Experts of a small language model.
Training: a variant of Adam for the experts, 537M tokens, 8196 steps.
Below are experts of layer 4 (counted from 0) of a mixture-of-experts language model. Rows are named router (the router's row for the expert), gate (a neuron's input weights, with its number), up (a neuron's input weights, with its number) and show model dimensions 128-255. Each number is 128 + 24 x the weight over its row's rms, rounded and kept within 0 to 255. Numbers have three digits each.
Before each expert's rows: "mostly gets" lists some tokens that are sent to it at least half of the time. This comes from a sample of Wikipedia text that the model never trained on.

# expert 10
mostly gets: " that", " who", " where", " which", "st", " when"
router:099145142079121152177145123147111112091085126119118157146135166147132160149122149101125105117122128139117146137152089098147126123152121068151120123099105074156124133153146137112168123161108136105098116218147148119074151120125108118125171092138119150114146110158119149127076112132149119100116155122157127154155165136170128117133108117092150117167109169112130114159146143109074155146122
gate0:158118164115097132122107148098109154151119104083154136104135151128115140147111128115118115144086129134131084116146123129095081101126105148170124143121153170139143112090146133128133121114104117173119157131150116135135142172157188097148136114114150123132126149162159092157134126144167141099144156109163065144154156153144140149162163108108146151167137115134114138094139125125131080115147
up0:115130094129108104123094130094131110136126120116123146167135083104099158100123135109158123150112134101112142106117168120098071155141116135150100139137113130135145100086129153097133107132134136125106129115131143150081147125120109163133104100142154142106129162163095136103107149112101162150130141175125135091101177105141124123097103127121132099166120090141081110107153138150138123125154

# expert 26
mostly gets: "'s", " States", " International", " Australia", " Avenue", " Island"
router:138139115123153109145129137119121114157129143132101121147166156143114121156115114113113104107163135131141130123142130168137103103114112125105129121109075191110095134125137103141111088152144184121105130097121166119092159135118156125083150129145142085138126146129121149163124147125145155117102134150086117182095117102111135126141113104146135148145086104112133143117139090118158148159133
gate0:186179125144126121208124130151129108118101147144135144151072122125116110155127156134148152143153068089121120142082180107131136126137136142088113102122122148151183092137102150131123143131093149143113122163156113133160122147099084157142150156163170101110125142112122110125109130126080135110114132129144159126132138126151155090127095099096056138132130131130197171164128166098149144142117
up0:092096130076109107107132112149146131147135119137108059122184128086132122097127130092151124126117179121149119133124082155130112145097125091118137157115102104111108160120186092105149118145122137142128105133151162123097112090144167122105091112123106190146154132144140177197122144112154107129140128091109116157082101137095128141121129149112144155140163064117085125082123114133141132107133

# expert 51
mostly gets: "″N", " second", " third", "-year", "9", " |\n"
router:160137146144111101119110162140117097127135145132095132153136120114106127124130143142115151121157091154146134128152165144097121090107154133132136110153124103121095129085109147125130142142140184062165153129129103096105166088141105132088121169080139111137116109143103141128187132124093157114129074143173130147145117103118147137074122131110137085137130182127125147135143096129109124166126
gate0:148119084080101174118137141080134117103121127079098140099132126077121160089129172170140145139078111115141145126114109146145124127095112145142127142105067128131106104124060133098120135135144124134085165119109140156173133108106100122165147133153128122152129181121163102113116115143117116126124170087146107144105138134117135155142153102148179126181124094104125149144106117127141121129132
up0:109129136147142067195105105141154155113130090133157145118127134146091120111134149109122158143148170130101087135129114133136182138150093137130132166109125123129095110109154095130154112138121119153071167137156141160117120128122153139125109106117136136095158095102132098105144136144176117101106090095114102116178144128135115172136078116132169140129138157158108131111164147164085122132103

# expert 13
mostly gets: " |", " —;", " wife", " father", " *", "'\n"
router:112132149111069101155136125138087125116118126131122095125138098130115142125115091103153165154142062106146110103114119096107136153145150174085157129106142060131122109109148147117154176152115163170084116086135160097141115096158097150141145115090139144119175150121130162117141125123135103091077120102121108153122141170083112106092120084117129180122139085065074152133136149124135134118145
gate0:113179141122133130128089147112134106155095131122138115095136132128074136114114114105168120132157153117106126087108147111159118139183143142099118106126107139114087107144123111156080114169134122152148113134124165109189117130133148173157102163124151122140096147117139136061111163125137149126136153109136147119101147093124141131099123143157122136115122168147146126081079121137074145136113
up0:127079106142141162088136112133144133146139124116129139165117111123183170188155101153112090136056131083107139115117111169103129147080113098162136113153106131135146173107128125114169143132108100098138150135125097162074127156094114129086136108114100136132120120144136141157074147132113147145112129139118142105122115098160099126135160145084091117117136136155107119151156155119166109101130

# expert 9
mostly gets: " American", " States", " University", " British", " United", " Prix"
router:145144159137124134157156115123152106165151121152121128139152099107113148146151180119126113084157105132101106107112135111133112134108114097118113147119103134095091121152105093176179100132168128141115128123133154126091129111104113148083112120147130139131132139124128085117092086125123127185112128147135143122135158110123128132159154091118116102142140121087163146121127158176125123112152
gate0:097149105128167141131139167143111150110137137108121137131087135085113129070088089163140119133122147131174137130102131162100125119175088112127148129130105106128132113122136083140172162073161130099161153130158150106130101150118156146138152158118137122081110114162116158087154114130091117096118116160123133163084130154135146150187138139125092109118111141161108128099155095109125128126094
up0:120165112146159142151163134107110097124123127129125124121106117110122116069110131152138116143151122133142131124101124170111105133171105132125140186144092137125137108152090119163149134111148152103135170153114136092146144114130108134145184155128148105048106107127104159101148097159068129084112122152114147138113155173114134136165102133143109134114114147130104159118164129125114144136112

# expert 12
mostly gets: " S", " |", " —", " almost", " s", "',"
router:142145115131136114157105134119089158114130132136147126117134143116146141177156136103123174130135130127129131136122093166130090164135106129119147129109139129113104143099149094127148112111122127158157092086115126099086141111160167120107177128111099131105128135152082151122119132098111146118089097147114113145165167130129122111120114101121132125104153089091101159133154151106138147109138
gate0:132112124099123141106119112120139121147101069107146173096164116099142105113076130094108118086144132119115146113152131158147119151127142121135135102161117162141088156144103100142114096100164112145124112157129089169146122121092121086090146140143128117142138121093093146155130137165114141137112125162156094116140132055153167137130142153146164141113152124179129153165119088153088070062098
up0:148146095146110142138129128109101118100120089112148192115162145062152116122086125102140151096152120149116101103102127147161118147151170116143145120165132123144119127132089131116108103122110168162111121130112138155171159093104118101100155143129136133088120146099073129119135140055094091150105125180117138149170146106141125125158128140143173136142166121155100142112156131143104121108102

# expert 25
mostly gets: "See", " history", "):", " o", " century", " History"
router:138121122110092151129116183116116160125145145084132117129124155107118123106140139119139170107159111117116137158120106123130185154125141134097122116138084131175138137155136155121122149122144168114158159138112142134129167092149185147142125137110118150144122097126147124138111163108126131109154122124092145169107132178071147105071085114122154144093083115071161192148152130097113146114126
gate0:123140089142124136109152136124148171089138112126112113112135154184162108127112049163147119100113142139099133080118078079105115120141144133132137145128152115099150108111119120095162128089091123120110145095123130118120140111112143140148154141072140121097132103150141108135128155088121112148127107117114157137107130155142113141137106119128153115110095105108128167138138160118142136147164
up0:102107169116085153167121142080124100130091133108107112156084131132115146118138184133135152122160140099158104188129137163178136130114130133130117097131136125147066126176134119135100108147190146133100121162146097158147137164132140087153109140173086134128126144080103149098122132138157105120133152165082118124142107116099110131120143125119154148137141111137137123108109097128114100090123